Weights of a small mixture-of-experts language model, trained from scratch on English Wikipedia: 4970 steps.
Below are experts of layer 10 (counted from 0) of a mixture-of-experts language model. Rows are named gate (a neuron's input weights, with its number), up (a neuron's input weights, with its number) and show model dimensions 64-127. Each number is 50 + 12 x the weight over its row's rms, rounded and kept within 0 to 99.
Before each expert's rows: a language model's description of what the expert responds to. This comes from a sample of Wikipedia text that the model never trained on.

# expert 32
Description: Plural suffixes and plural nouns for groups of people or things in prose, e.g. -s, -ers, students, individuals, singers, forces.
gate0:36 37 62 54 54 42 54 42 72 56 43 50 47 46 65 51 62 46 49 36 28 49 43 49 34 46 60 44 53 56 68 49 35 71 53 63 42 44 56 47 49 49 34 55 44 70 52 69 71 61 53 42 52 47 79 48 56 62 38 52 65 45 60 47
up0:58 43 58 57 61 56 50 42 59 54 43 33 38 48 53 42 25 64 50 59 44 43 47 60 58 43 37 36 31 71 68 42 29 59 62 61 58 42 67 67 64 65 53 58 28 52 50 61 59 71 46 48 53 57 53 51 47 51 40 63 25 63 61 38
gate1:43 31 32 39 62 81 39 51 66 62 47 38 66 28 46 71 62 46 53 52 78 36 61 53 39 87 42 38 56 51 59 46 70 56 38 28 47 39 55 58 40 49 43 60 69 54 36 51 26 35 63 41 37 69 52 62 48 59 40 46 63 24 54 55
up1:54 36 24 44 65 78 48 31 56 63 47 66 48 66 50 17 34 84 56 32 66 52 41 29 62 33 48 31 38 57 42 40 50 34 51 39 61 49 47 67 74 60 64 43 44 64 62 54 46 45 32 63 66 54 50 69 58 53 67 65 22 39 56 39
gate2:57 42 51 25 30 55 44 54 36 71 39 24 52 49 32 69 58 81 50 53 39 53 34 56 69 53 47 51 48 47 65 42 36 40 39 63 43 42 40 61 42 65 62 50 58 46 29 47 53 42 43 44 52 55 33 53 49 38 38 45 35 36 66 49
up2:39 68 41 35 57 46 67 71 44 42 43 60 63 54 46 18 34 45 57 55 39 47 49 53 60 62 31 42 62 41 55 22 61 55 47 75 55 42 46 36 46 29 57 29 53 63 56 51 30 38 43 63 49 31 57 36 44 61 51 52 48 36 61 65
gate3:58 38 56 60 52 37 39 59 48 43 25 23 54 66 40 53 35 44 39 50 56 38 34 52 68 47 43 60 64 45 15 34 34 66 59 38 57 54 47 58 50 48 39 60 38 63 36 55 18 61 42 46 49 36 69 55 43 41 59 38 55 33 68 52
up3:51 49 54 56 47 23 64 63 59 30 52 46 69 42 37 46 40 48 58 62 65 54 17 50 51 68 57 63 43 60 47 33 40 31 43 58 30 50 43 44 52 39 54 49 40 34 74 33 39 59 44 60 49 49 32 27 48 56 57 61 67 65 51 41
gate4:40 44 46 54 42 60 57 40 69 50 73 44 74 62 57 73 43 62 50 49 24 44 42 45 68 27 55 71 46 66 49 42 66 57 46 31 54 54 54 42 67 50 50 39 50 65 34 40 57 69 69 58 51 39 29 56 28 50 24 52 68 63 49 41
up4:68 33 48 36 60 73 30 68 68 59 41 53 55 49 54 39 46 49 70 67 59 56 43 47 37 51 53 49 45 48 56 46 51 26 66 32 47 55 47 71 43 37 55 65 68 56 62 33 43 51 54 37 58 75 46 43 59 51 57 56 51 48 58 31
gate5:36 49 45 52 34 32 44 60 50 54 48 47 41 53 53 30 37 57 66 41 44 60 40 55 49 51 53 40 53 70 48 62 37 62 50 47 46 36 51 51 15 50 52 47 49 68 43 63 36 49 44 46 39 56 62 35 84 53 45 58 46 46 53 47
up5:49 72 51 61 56 56 45 32 55 54 53 45 54 63 59 49 74 57 66 55 37 51 77 54 59 44 52 55 48 75 67 55 39 58 45 49 54 41 48 59 43 61 59 56 53 23 40 46 59 56 60 57 38 70 50 58 36 45 31 56 34 45 57 42
gate6:40 26 65 60 53 45 56 52 50 55 37 58 42 58 55 54 57 29 44 41 65 70 41 50 48 55 49 34 71 52 42 69 62 73 61 42 53 54 69 64 79 37 46 26 37 53 34 58 50 48 62 46 49 65 39 78 57 37 40 52 54 38 40 14
up6:65 64 54 78 69 35 57 58 28 48 48 50 52 72 45 57 36 72 37 43 55 38 60 52 41 49 69 44 45 47 67 50 39 53 35 43 62 61 45 36 57 49 55 27 50 61 59 56 52 64 55 51 50 49 47 34 47 20 39 64 49 38 67 20
gate7:31 34 47 52 61 44 38 36 56 73 33 59 44 47 40 45 65 33 36 39 52 56 51 61 51 51 62 53 40 34 49 39 59 70 48 48 55 45 39 63 53 59 45 70 51 47 56 36 43 41 33 60 81 67 50 58 53 52 46 49 54 32 57 38
up7:47 48 48 44 54 34 57 60 59 57 55 57 59 54 56 57 79 47 43 62 38 57 43 52 46 86 60 66 41 55 44 41 53 46 62 48 56 38 53 60 56 63 39 71 33 54 58 52 70 48 34 66 73 48 34 51 64 64 65 70 36 70 54 66
gate8:63 40 43 41 64 40 30 40 53 48 71 34 67 72 46 53 65 40 68 61 48 73 29 52 76 43 30 33 36 36 72 39 60 46 49 51 51 59 49 42 48 51 52 54 57 54 47 54 35 55 45 72 60 66 44 35 63 48 50 56 45 45 47 48
up8:53 58 58 74 48 75 57 49 53 62 46 49 44 49 53 65 60 46 68 55 56 65 70 48 49 48 64 27 71 41 30 59 71 49 40 39 47 63 54 65 35 59 39 57 43 37 61 46 36 40 37 42 63 27 65 50 45 40 38 34 35 64 49 49
gate9:68 55 28 52 56 40 47 44 56 46 63 62 56 50 49 66 58 57 86 28 66 58 64 31 52 40 35 33 46 45 53 67 56 54 50 55 34 40 54 57 40 32 37 55 53 50 47 45 60 49 39 59 50 59 63 43 56 42 61 44 50 60 64 37
up9:42 48 65 55 54 48 41 63 51 71 44 51 49 31 61 62 31 61 41 54 70 64 56 50 52 50 34 42 68 42 14 41 52 56 66 45 46 48 34 47 52 43 31 41 75 66 49 68 54 42 59 48 52 66 47 48 57 29 68 40 47 79 46 36
gate10:61 32 56 46 56 40 59 48 41 56 49 40 59 48 59 51 46 54 63 32 52 23 59 66 52 54 40 55 42 57 61 50 52 66 66 56 45 52 65 41 43 89 51 37 56 68 42 59 50 78 41 26 46 44 56 49 68 56 36 29 41 48 30 41
up10:36 44 45 47 62 70 60 46 56 49 38 72 33 29 55 34 58 50 56 43 32 56 49 77 79 45 58 54 59 48 43 50 48 42 43 50 50 45 40 42 56 43 48 57 45 52 56 48 36 63 38 61 49 56 50 73 25 45 54 55 77 53 48 48
gate11:46 41 52 61 50 64 58 46 49 29 46 75 31 52 62 58 52 61 53 55 54 28 66 61 49 34 74 49 46 69 68 44 51 48 57 66 49 51 49 33 52 37 60 47 55 46 63 44 32 54 37 40 77 36 80 42 52 56 54 54 56 45 48 24
up11:43 49 64 66 53 55 50 52 28 51 45 60 56 47 44 32 43 45 57 39 55 37 61 64 52 56 67 76 47 46 44 46 36 47 50 51 63 65 60 60 56 68 39 64 57 43 57 50 52 59 35 66 60 54 33 51 46 32 45 53 66 51 63 61
gate12:37 48 69 59 64 46 52 55 39 50 46 30 88 66 33 72 48 51 44 41 53 51 40 24 66 55 31 53 44 45 65 82 69 46 38 36 52 49 47 23 59 47 55 48 39 53 55 55 59 39 61 43 27 14 49 60 82 48 43 38 43 40 41 52
up12:33 55 38 49 58 32 38 45 57 63 56 59 29 38 57 33 46 76 45 53 42 37 46 46 88 61 60 44 67 37 62 57 39 37 64 54 55 74 40 73 31 48 62 56 51 52 35 57 55 34 57 60 66 37 59 41 60 63 38 56 70 27 26 59
gate13:47 44 56 53 30 70 42 36 39 37 45 43 63 51 61 56 39 43 69 46 46 40 57 48 42 37 37 46 46 57 25 39 58 23 48 45 54 52 38 43 54 57 56 44 48 37 44 42 62 52 55 71 60 58 42 54 43 51 34 47 66 44 59 62
up13:47 67 55 52 71 36 43 56 52 50 59 50 42 59 54 47 44 40 44 46 40 38 51 33 61 34 37 35 57 54 45 61 78 50 47 47 54 52 37 81 32 32 48 52 35 41 52 61 46 58 48 58 24 53 32 66 78 54 35 86 37 62 68 39
gate14:32 70 48 42 58 42 64 43 41 50 41 39 55 39 60 46 64 67 59 54 41 50 41 60 37 45 77 69 38 64 25 75 50 42 61 54 63 78 55 30 40 63 46 54 44 47 51 40 60 49 34 42 53 42 69 51 61 47 46 39 72 50 57 49
up14:49 59 57 57 47 57 66 59 37 51 32 63 38 54 57 46 44 41 49 48 64 55 60 55 49 57 60 61 38 67 73 42 38 54 50 69 45 50 73 37 53 32 29 52 59 57 53 54 43 41 49 71 51 58 30 56 51 51 58 45 29 49 54 59
gate15:46 35 26 49 49 41 72 21 56 57 23 29 53 78 40 62 58 46 58 47 57 57 56 64 56 25 58 57 60 51 59 63 66 38 44 57 71 50 66 35 52 57 69 70 67 57 59 45 52 26 42 55 72 31 48 53 24 65 55 67 60 23 72 40
up15:67 68 53 58 53 44 53 56 74 56 58 65 54 59 68 46 55 63 40 65 46 44 61 47 57 36 39 70 36 47 63 53 47 44 53 54 59 57 50 34 31 43 40 50 57 69 51 59 27 59 51 64 49 58 69 40 50 45 48 47 53 11 56 26
gate16:50 50 32 43 48 44 44 41 60 32 83 60 36 30 39 79 74 52 73 29 51 56 40 32 51 31 63 64 43 63 69 25 47 44 43 49 49 46 48 55 42 52 58 56 34 67 40 40 73 48 49 51 61 52 59 44 60 51 36 41 71 65 46 39
up16:43 34 53 45 35 48 33 45 43 41 59 56 76 38 68 43 52 38 51 37 52 63 53 62 55 20 71 54 51 46 53 47 38 56 53 23 54 31 23 53 44 42 48 44 38 62 48 57 66 67 58 43 62 71 43 37 57 65 53 53 45 42 28 29
gate17:49 33 80 54 56 64 29 49 48 48 36 56 41 47 60 39 57 51 75 43 44 55 52 58 48 45 54 37 66 62 53 79 51 41 49 61 50 40 53 26 64 59 29 60 53 38 51 71 57 52 31 26 44 37 52 64 46 33 70 69 37 74 36 45
up17:46 51 44 51 58 52 75 50 53 44 49 54 29 47 41 44 61 83 39 18 43 57 58 50 72 46 64 55 48 52 38 24 56 71 77 47 42 59 31 53 39 38 41 30 49 41 65 37 54 41 50 33 51 54 53 57 55 26 43 63 52 56 65 64
gate18:31 42 61 49 60 39 54 66 45 60 51 39 61 44 67 59 45 55 59 38 58 54 51 46 75 59 48 53 35 36 75 69 68 36 37 55 49 43 52 34 55 38 43 55 48 53 44 44 53 51 44 41 66 43 48 41 43 49 68 46 28 33 55 35
up18:48 57 48 60 41 44 70 35 40 39 41 44 41 53 69 56 74 42 53 49 36 36 62 54 77 53 46 57 56 63 56 46 42 58 58 51 42 49 41 44 34 56 53 54 55 47 46 44 32 43 35 38 61 54 44 71 51 68 37 65 58 59 42 44
gate19:46 59 32 42 66 39 35 34 57 51 55 72 39 48 42 57 50 59 30 29 46 37 42 52 59 39 46 35 57 51 18 40 38 60 42 51 50 68 40 63 60 37 38 67 53 64 61 60 44 55 55 57 49 25 22 50 50 58 51 70 56 40 62 50
up19:54 61 49 41 60 50 53 38 41 41 51 46 45 53 59 57 55 49 34 31 62 39 44 57 46 69 60 60 41 40 50 50 36 47 46 62 49 36 37 30 55 62 40 42 31 57 52 64 45 33 48 49 36 65 41 49 51 42 61 33 62 36 46 51
gate20:54 33 53 40 54 37 44 39 40 52 41 66 47 44 51 49 57 23 42 33 30 43 29 50 56 38 39 66 49 54 63 62 53 44 53 66 53 62 51 60 55 51 48 61 45 66 36 61 54 43 57 45 22 80 39 22 42 62 51 61 47 65 53 65
up20:57 51 69 36 46 49 62 52 39 35 43 55 62 31 65 60 55 43 49 31 40 61 78 33 47 69 18 48 38 42 51 39 45 52 43 63 49 33 31 47 64 39 44 47 49 50 49 53 40 45 46 18 52 54 49 74 54 55 62 44 50 45 31 45
gate21:45 42 39 51 49 56 56 61 45 62 45 34 64 40 55 37 41 57 47 61 63 81 46 49 50 73 48 50 50 43 36 41 57 54 55 45 51 27 58 36 44 34 60 61 41 67 88 36 52 40 63 56 48 63 66 53 44 50 71 54 48 31 45 62
up21:61 35 51 42 49 44 39 59 62 46 26 63 44 81 50 41 35 43 39 58 62 68 21 51 60 43 29 50 58 31 52 43 50 34 48 53 57 39 53 45 40 38 58 52 29 47 64 55 62 70 68 34 44 45 62 64 41 48 48 48 51 52 63 63
gate22:65 53 55 48 57 36 48 57 36 49 34 43 61 54 67 34 48 68 46 70 43 34 32 46 56 80 65 47 45 59 50 60 52 27 63 53 39 57 70 43 62 33 50 44 36 69 31 65 30 58 42 49 46 42 58 59 41 85 52 44 49 37 54 36
up22:65 55 59 95 35 50 57 43 46 76 51 59 38 48 58 52 62 32 57 32 54 27 71 44 49 29 46 31 66 19 33 64 40 56 65 48 68 52 58 47 51 38 44 78 61 59 56 47 52 20 45 61 46 47 68 53 52 45 46 50 49 49 60 35
gate23:52 65 59 35 58 50 72 75 43 62 39 41 82 56 80 49 54 66 33 62 27 31 49 28 45 36 58 40 63 47 75 54 47 53 37 51 61 43 32 58 47 53 50 39 40 59 29 80 38 51 42 58 40 35 47 44 40 23 58 54 67 61 54 65
up23:41 62 36 56 50 36 42 45 49 54 55 32 45 55 36 54 50 46 83 27 58 43 64 62 66 71 49 39 68 28 30 44 30 58 34 61 32 39 37 34 44 50 52 41 48 62 31 42 51 42 76 64 64 38 39 51 22 75 39 41 38 38 50 50
gate24:50 37 46 12 50 59 27 48 46 45 54 31 37 77 51 64 50 59 47 41 33 64 44 43 49 43 68 30 43 46 56 59 35 53 43 55 38 47 45 42 64 77 52 37 85 70 56 52 52 47 61 46 50 43 55 26 67 65 60 55 57 46 56 63
up24:31 45 65 46 80 57 39 63 56 54 55 67 45 42 60 54 59 60 59 55 45 43 63 43 56 52 75 75 54 32 62 48 69 38 47 80 45 33 55 47 45 50 30 66 32 37 66 58 50 38 57 52 38 58 72 71 43 33 55 51 64 48 47 28
gate25:39 45 33 41 70 44 41 57 33 63 45 54 45 43 40 53 57 53 26 58 85 43 50 50 57 67 45 50 59 46 41 19 59 57 61 44 56 53 61 46 47 50 54 56 52 46 52 43 30 79 40 32 47 36 24 37 39 56 34 37 27 36 36 68
up25:42 71 49 62 45 45 69 49 43 44 58 56 55 68 53 64 52 38 46 36 66 53 37 72 51 54 50 57 55 41 40 62 62 52 38 53 31 55 38 45 36 33 36 60 65 41 62 42 61 78 49 64 42 54 71 60 48 44 21 53 49 49 57 49
gate26:47 37 62 54 47 49 63 79 58 46 52 43 62 40 44 57 71 49 86 42 50 43 46 29 30 47 56 55 29 66 42 42 43 38 45 34 60 59 49 44 34 90 63 43 61 65 35 54 58 50 42 50 54 45 40 39 62 25 57 71 34 21 65 49
up26:59 27 54 48 50 63 77 43 42 48 33 54 59 59 63 59 68 65 50 64 40 57 55 42 33 45 44 59 39 74 68 60 27 62 54 59 55 55 59 44 63 59 57 29 63 53 40 58 47 57 62 60 62 42 57 48 43 47 35 34 35 43 65 41
gate27:39 52 48 44 51 54 44 51 18 60 28 35 46 42 33 51 54 58 68 47 62 36 42 22 53 60 31 38 71 40 46 48 54 56 55 46 45 46 57 61 28 52 58 24 67 79 52 57 42 59 87 36 54 57 51 49 62 51 64 44 43 41 43 38
up27:55 57 43 47 41 61 58 58 78 44 75 65 58 73 47 49 47 81 52 33 45 44 47 45 57 58 53 51 29 52 40 47 44 49 50 40 40 37 54 46 46 55 46 37 52 35 62 40 57 65 45 61 55 39 71 53 59 55 50 41 51 52 45 40
gate28:44 57 43 37 61 41 64 65 39 45 37 45 49 53 47 66 55 68 41 35 47 28 48 47 54 47 61 45 62 29 48 48 60 49 52 49 48 50 45 43 55 52 51 46 52 67 43 44 54 61 55 66 40 60 42 67 38 43 54 58 53 65 36 27
up28:78 57 64 65 48 46 39 39 37 52 41 33 60 44 53 64 62 66 58 63 53 14 71 48 68 65 62 49 52 49 75 55 52 53 38 54 42 50 50 52 53 36 34 61 65 51 54 62 47 27 64 36 36 45 32 53 41 60 52 39 68 62 66 24
gate29:48 42 72 38 59 57 51 42 57 56 48 55 70 40 39 39 58 25 33 53 60 82 64 60 24 50 55 31 54 62 52 61 49 52 34 55 42 42 48 57 50 52 58 40 55 64 66 63 53 53 49 36 54 88 72 51 51 46 58 46 38 33 61 45
up29:39 62 41 39 47 48 64 46 66 22 54 47 72 58 55 44 37 46 52 68 47 45 40 80 39 47 12 40 47 52 48 49 44 54 47 50 45 46 50 37 57 56 36 38 39 44 59 30 53 49 48 47 40 52 61 56 46 60 43 71 46 65 41 43
gate30:45 41 57 58 47 40 60 71 62 71 29 56 53 73 56 59 75 61 44 62 59 36 53 46 69 44 70 56 33 39 59 51 84 32 48 58 55 44 52 36 44 25 48 37 64 32 25 50 47 49 47 57 45 50 67 65 68 73 52 60 43 48 40 28
up30:59 42 55 44 59 51 30 45 63 41 44 40 31 46 42 47 35 45 40 59 70 48 50 33 47 46 28 50 54 31 48 46 33 47 32 32 49 38 34 52 50 48 51 48 63 37 46 40 67 38 34 29 52 80 40 65 38 40 54 56 52 58 73 60
gate31:60 46 55 64 57 46 50 66 59 46 34 76 55 20 39 39 56 61 46 66 66 35 58 47 41 42 54 57 81 58 35 51 63 35 48 51 65 60 59 38 60 46 51 36 37 39 64 42 45 39 72 65 56 32 57 48 41 39 61 61 44 16 29 50
up31:53 54 55 56 35 54 48 42 75 48 47 46 33 70 45 55 41 25 53 47 53 50 47 62 49 36 38 51 71 61 52 34 62 66 47 51 37 42 42 61 56 35 48 26 44 19 32 44 50 76 52 45 77 39 64 59 65 56 41 53 56 52 42 52
gate32:63 62 44 44 37 42 57 69 75 55 52 49 48 65 57 38 50 37 72 49 51 58 53 54 51 46 50 37 52 28 34 52 48 46 28 32 41 46 44 57 45 31 33 43 47 47 45 54 61 52 47 52 49 56 47 28 54 46 70 64 66 54 48 49
up32:53 56 53 30 38 55 41 27 36 35 42 82 58 41 42 54 45 58 48 42 67 42 29 30 61 47 55 53 50 38 59 54 44 42 47 65 52 38 49 57 53 73 42 60 59 50 49 52 53 53 66 30 41 63 59 69 48 44 54 57 54 30 64 70
gate33:25 40 37 35 45 34 72 53 61 49 49 49 65 49 49 35 52 43 75 40 51 55 55 59 59 51 55 72 44 27 50 56 79 59 40 45 32 21 77 41 45 56 54 36 59 57 70 44 43 40 58 48 67 70 62 50 29 61 49 61 25 61 53 65
up33:52 58 39 31 27 47 53 27 40 65 41 34 53 56 53 43 39 33 41 32 53 44 53 57 60 53 52 44 45 54 32 47 46 60 73 54 77 57 36 29 44 35 31 44 35 60 55 48 52 53 22 57 53 36 61 45 69 54 52 53 67 58 22 66
gate34:53 25 50 59 49 47 60 51 66 47 37 47 76 51 52 57 43 36 38 48 49 72 44 44 57 61 38 49 39 23 38 53 38 38 42 72 50 41 47 53 53 46 43 40 24 66 40 56 42 62 49 44 51 62 23 77 31 63 46 56 57 39 52 40
up34:41 60 54 36 42 45 61 58 43 50 70 55 46 52 59 44 33 55 57 38 56 52 57 44 75 72 45 39 44 48 47 55 44 58 48 43 35 43 50 38 32 68 61 32 54 54 50 64 33 28 27 65 46 37 44 48 68 44 48 28 57 52 59 47
gate35:58 61 40 60 50 16 40 84 64 56 57 61 66 46 38 69 37 61 60 51 63 58 30 55 62 44 62 54 22 52 60 65 48 35 67 59 41 16 30 64 65 23 55 45 58 33 26 62 56 62 34 52 60 45 59 58 85 47 58 59 62 27 67 15
up35:63 39 72 57 40 57 44 57 48 38 44 67 65 59 42 33 46 58 42 69 66 46 47 55 49 60 52 22 40 53 39 34 47 63 71 54 43 56 44 50 58 50 31 40 60 63 35 60 66 46 55 42 42 65 50 50 52 64 39 29 26 55 56 29
gate36:60 28 30 43 59 44 43 61 57 50 49 40 36 41 44 43 52 49 34 63 59 68 58 33 57 20 44 36 59 64 45 44 44 68 51 54 49 59 47 63 61 55 40 59 65 44 78 50 54 37 51 49 35 45 66 51 67 61 46 46 27 56 36 62
up36:52 58 42 51 54 55 68 46 27 46 75 46 51 38 65 43 50 75 54 36 24 27 61 64 48 55 64 44 46 53 67 57 68 38 52 61 45 57 53 39 65 41 43 47 41 49 37 28 78 51 44 52 36 57 35 48 56 49 63 40 45 46 58 34
gate37:46 42 54 39 30 40 48 47 45 54 57 56 37 67 50 54 46 55 46 37 44 49 56 42 70 56 55 41 32 56 62 72 66 43 48 38 49 33 38 66 53 43 50 47 45 49 36 45 46 50 62 49 54 64 48 30 36 60 38 55 52 55 47 45
up37:51 35 57 45 55 59 70 32 48 54 32 44 37 55 42 57 45 32 52 66 50 50 53 50 66 66 80 41 53 67 52 55 55 55 50 45 66 50 54 24 64 60 56 53 42 57 56 57 49 40 42 42 53 51 28 67 44 64 51 44 46 52 52 54
gate38:60 49 69 33 42 66 49 49 44 56 32 53 30 64 67 50 37 35 46 40 51 42 49 75 54 25 40 59 40 68 64 53 53 45 45 54 65 50 68 51 50 29 56 36 31 41 66 49 44 58 31 38 61 42 36 27 33 59 52 73 64 31 58 45
up38:48 64 49 39 34 34 37 47 42 31 57 42 63 49 34 64 29 36 27 45 77 47 71 61 56 49 61 39 40 24 43 49 59 46 30 44 41 34 56 60 32 49 77 75 50 38 40 52 28 39 51 45 43 74 62 69 55 51 70 32 24 40 37 58
gate39:67 22 55 44 61 51 43 71 40 31 44 42 58 45 50 48 60 60 41 54 50 63 66 31 44 30 53 18 67 44 57 39 58 41 50 47 27 64 27 48 60 69 52 46 49 45 54 71 42 44 69 53 45 41 54 40 33 55 51 43 43 49 38 51
up39:52 54 47 65 51 68 73 51 59 47 58 46 55 54 61 32 51 50 45 53 58 60 46 52 41 43 54 51 55 56 48 46 50 29 39 44 48 33 39 49 38 38 53 57 32 47 42 60 52 47 57 65 28 47 27 66 69 41 74 62 59 66 66 61
gate40:50 47 50 52 26 32 53 56 36 33 60 50 60 51 59 83 59 79 32 31 10 49 42 39 49 41 40 51 42 62 57 54 45 64 69 51 56 58 28 38 65 52 39 32 46 63 50 34 61 24 77 56 48 39 22 67 54 48 32 57 58 45 64 38
up40:65 35 51 43 67 60 40 45 63 63 38 44 53 54 50 63 44 72 49 61 44 53 52 67 48 63 56 35 50 48 67 38 43 52 55 73 49 41 36 58 60 43 49 62 55 49 73 34 40 65 60 57 49 50 56 36 42 45 37 50 58 44 66 57
gate41:49 62 62 45 58 42 44 56 61 46 78 50 64 44 70 54 45 48 36 38 31 24 60 74 34 53 40 59 45 42 43 53 53 37 40 31 49 32 67 50 55 50 55 61 37 72 47 52 47 44 31 39 29 48 32 37 61 37 42 56 21 35 55 46
up41:60 71 57 61 51 69 48 52 49 49 52 71 48 52 38 60 54 71 67 40 71 17 75 85 53 45 66 54 41 62 61 57 24 60 54 53 45 68 38 41 44 66 35 56 50 41 54 47 59 56 64 47 46 57 69 60 43 66 57 58 42 42 45 48
gate42:54 53 48 45 42 69 49 31 64 47 49 53 62 38 46 37 70 77 53 68 39 30 14 54 62 66 62 44 39 55 48 59 50 57 64 31 43 44 35 32 50 54 45 57 20 34 61 41 47 57 51 50 45 44 45 57 51 52 51 28 56 48 46 57
up42:39 49 70 49 46 48 42 56 45 63 47 67 49 57 56 36 48 62 48 46 51 79 47 40 40 51 67 58 48 47 60 53 50 66 50 15 44 47 43 65 45 79 57 16 42 65 42 46 58 38 66 54 60 59 38 55 54 51 64 64 55 46 54 49
gate43:50 46 49 44 50 38 46 66 39 44 71 45 36 36 62 50 63 58 51 39 55 63 68 54 67 44 45 38 43 43 49 50 34 59 47 60 61 63 34 43 51 53 56 53 67 69 19 74 51 52 56 46 27 50 42 43 70 42 49 63 34 21 47 67
up43:74 39 43 30 36 49 73 43 54 38 39 38 46 41 58 38 36 45 31 75 48 45 74 44 35 34 67 53 47 46 61 69 53 63 57 28 53 44 57 72 39 53 52 46 71 55 55 39 45 76 65 54 47 43 32 51 52 60 49 61 66 71 68 49
gate44:46 23 64 63 63 41 67 50 46 53 44 74 51 65 43 26 59 50 65 72 50 48 62 40 56 57 42 65 68 63 52 56 51 57 22 43 69 42 34 69 59 60 33 30 54 56 48 53 41 47 32 61 44 37 51 57 38 52 46 68 34 35 53 42
up44:48 69 58 38 43 48 55 49 51 44 37 44 55 46 51 61 46 29 69 52 49 50 68 61 64 54 58 56 49 65 63 55 58 29 45 25 45 57 64 32 64 39 46 41 62 46 52 42 41 21 48 63 62 28 43 71 52 64 52 45 36 61 52 51
gate45:45 53 36 61 51 46 78 63 52 38 52 52 51 59 35 67 27 33 46 31 35 70 45 39 45 50 63 36 33 61 73 54 71 43 18 42 53 30 25 59 62 55 49 67 47 47 47 70 28 32 63 71 53 28 37 57 59 47 55 50 38 62 35 28
up45:39 36 70 46 49 56 47 49 53 73 46 55 43 71 33 49 43 37 47 29 51 44 37 46 59 49 27 29 47 32 40 54 58 44 43 59 50 43 60 31 67 64 62 32 42 60 43 59 58 49 72 45 36 65 57 56 54 40 54 54 56 52 66 41
gate46:63 61 48 41 67 45 40 59 49 61 32 46 48 49 49 54 46 55 41 69 61 43 66 46 39 56 70 25 47 28 23 42 44 46 45 48 55 61 36 53 55 26 28 52 52 63 44 52 62 67 49 39 44 55 48 46 38 37 69 39 45 52 53 54
up46:56 44 54 49 31 52 23 37 71 59 56 43 62 43 39 45 48 51 62 58 59 45 60 56 62 48 50 38 60 53 39 51 44 34 61 54 62 48 58 52 56 52 37 55 49 47 32 60 54 41 32 57 53 52 60 28 46 48 56 61 44 47 55 36
gate47:30 52 56 48 51 41 40 44 51 45 46 30 52 43 74 57 57 50 45 44 50 50 52 37 46 45 49 56 61 58 54 47 71 34 66 36 31 32 34 58 73 72 48 58 51 39 62 57 67 48 54 65 73 39 52 49 28 61 40 37 32 42 47 64
up47:50 48 50 59 59 26 44 61 59 36 47 45 54 72 56 57 33 45 41 55 63 46 34 53 44 35 47 43 65 54 45 56 47 47 52 41 71 35 41 67 52 63 42 50 77 36 62 48 49 43 48 55 37 37 38 41 55 51 58 42 32 53 60 50
gate48:57 46 48 32 61 53 62 53 45 36 35 42 70 43 62 49 46 44 51 49 59 39 46 37 64 37 56 61 49 62 40 42 54 49 38 39 32 49 46 35 48 57 68 67 60 39 41 83 47 26 44 47 52 76 31 60 53 48 42 71 70 58 42 32
up48:64 32 49 31 57 52 42 35 59 69 68 30 60 53 30 55 48 55 51 77 37 63 53 48 54 50 23 54 64 39 56 59 32 41 42 47 78 53 73 43 42 72 37 51 59 54 59 71 45 52 32 40 38 69 34 70 61 30 50 65 50 36 57 37
gate49:40 67 63 68 51 50 45 42 60 29 56 62 56 48 62 62 32 72 56 44 40 63 60 60 66 49 56 44 40 44 57 39 60 68 47 35 69 62 40 36 55 49 55 28 58 52 29 61 53 28 62 59 65 31 27 58 45 46 39 36 61 44 38 49
up49:51 62 56 72 32 32 45 42 42 51 44 43 58 54 40 65 60 62 57 42 50 48 63 59 37 56 66 70 53 62 60 58 33 47 49 65 59 50 57 27 53 56 35 57 41 46 46 40 37 50 51 34 35 73 44 52 34 43 62 50 39 49 44 71
gate50:63 36 53 47 68 50 62 46 37 31 59 43 51 46 79 52 75 37 51 78 52 53 68 30 31 63 35 71 57 90 45 71 47 35 43 48 52 59 36 83 64 46 42 55 40 42 47 49 61 73 63 75 50 45 48 57 73 58 66 48 20 32 44 49
up50:26 73 69 50 42 42 67 20 34 51 56 64 57 50 59 51 54 56 49 58 52 53 42 54 64 58 61 36 37 44 39 55 44 43 47 71 37 31 42 24 39 48 45 44 45 63 54 62 48 51 47 62 49 52 38 68 58 56 55 64 60 67 63 30
gate51:56 73 50 24 52 36 64 35 50 31 49 29 67 36 54 43 60 48 42 43 58 46 57 43 55 40 52 61 53 53 41 40 39 64 41 57 82 17 48 45 30 68 49 66 55 58 55 39 61 44 64 59 55 65 55 62 38 41 47 45 45 50 69 32
up51:52 46 34 39 66 50 70 54 50 49 38 54 32 42 27 56 37 58 42 43 44 46 34 53 28 55 59 55 64 68 51 41 60 62 52 45 43 64 68 26 29 79 51 51 50 40 44 79 37 53 65 74 43 48 50 63 44 45 52 32 44 31 26 57
gate52:56 75 64 55 40 35 67 56 31 33 49 34 25 39 45 42 58 52 61 46 42 32 65 40 69 54 44 36 47 62 69 40 32 49 67 39 58 48 46 58 61 63 44 32 46 32 49 48 52 57 62 54 49 39 39 43 48 30 60 68 36 58 41 84
up52:55 48 57 53 39 58 47 30 52 65 44 37 45 55 31 40 45 54 46 39 46 64 25 48 82 59 46 66 46 60 44 52 62 56 24 39 32 40 32 56 52 51 43 52 53 51 43 61 59 64 66 43 29 65 67 58 61 61 38 45 37 46 31 46
gate53:57 38 63 43 36 50 53 41 63 43 55 40 54 60 47 46 60 45 68 67 45 56 46 62 46 36 75 47 23 58 39 58 54 48 40 53 66 40 48 61 45 62 54 60 51 48 38 53 41 41 41 21 50 47 34 33 47 61 41 51 57 42 53 46
up53:50 47 47 48 52 59 59 49 48 53 49 55 55 48 67 40 44 40 43 48 41 65 53 60 59 64 54 34 33 48 59 44 39 48 44 26 47 44 60 41 47 48 45 51 75 46 32 43 59 41 38 49 76 50 61 53 67 49 55 67 75 41 45 59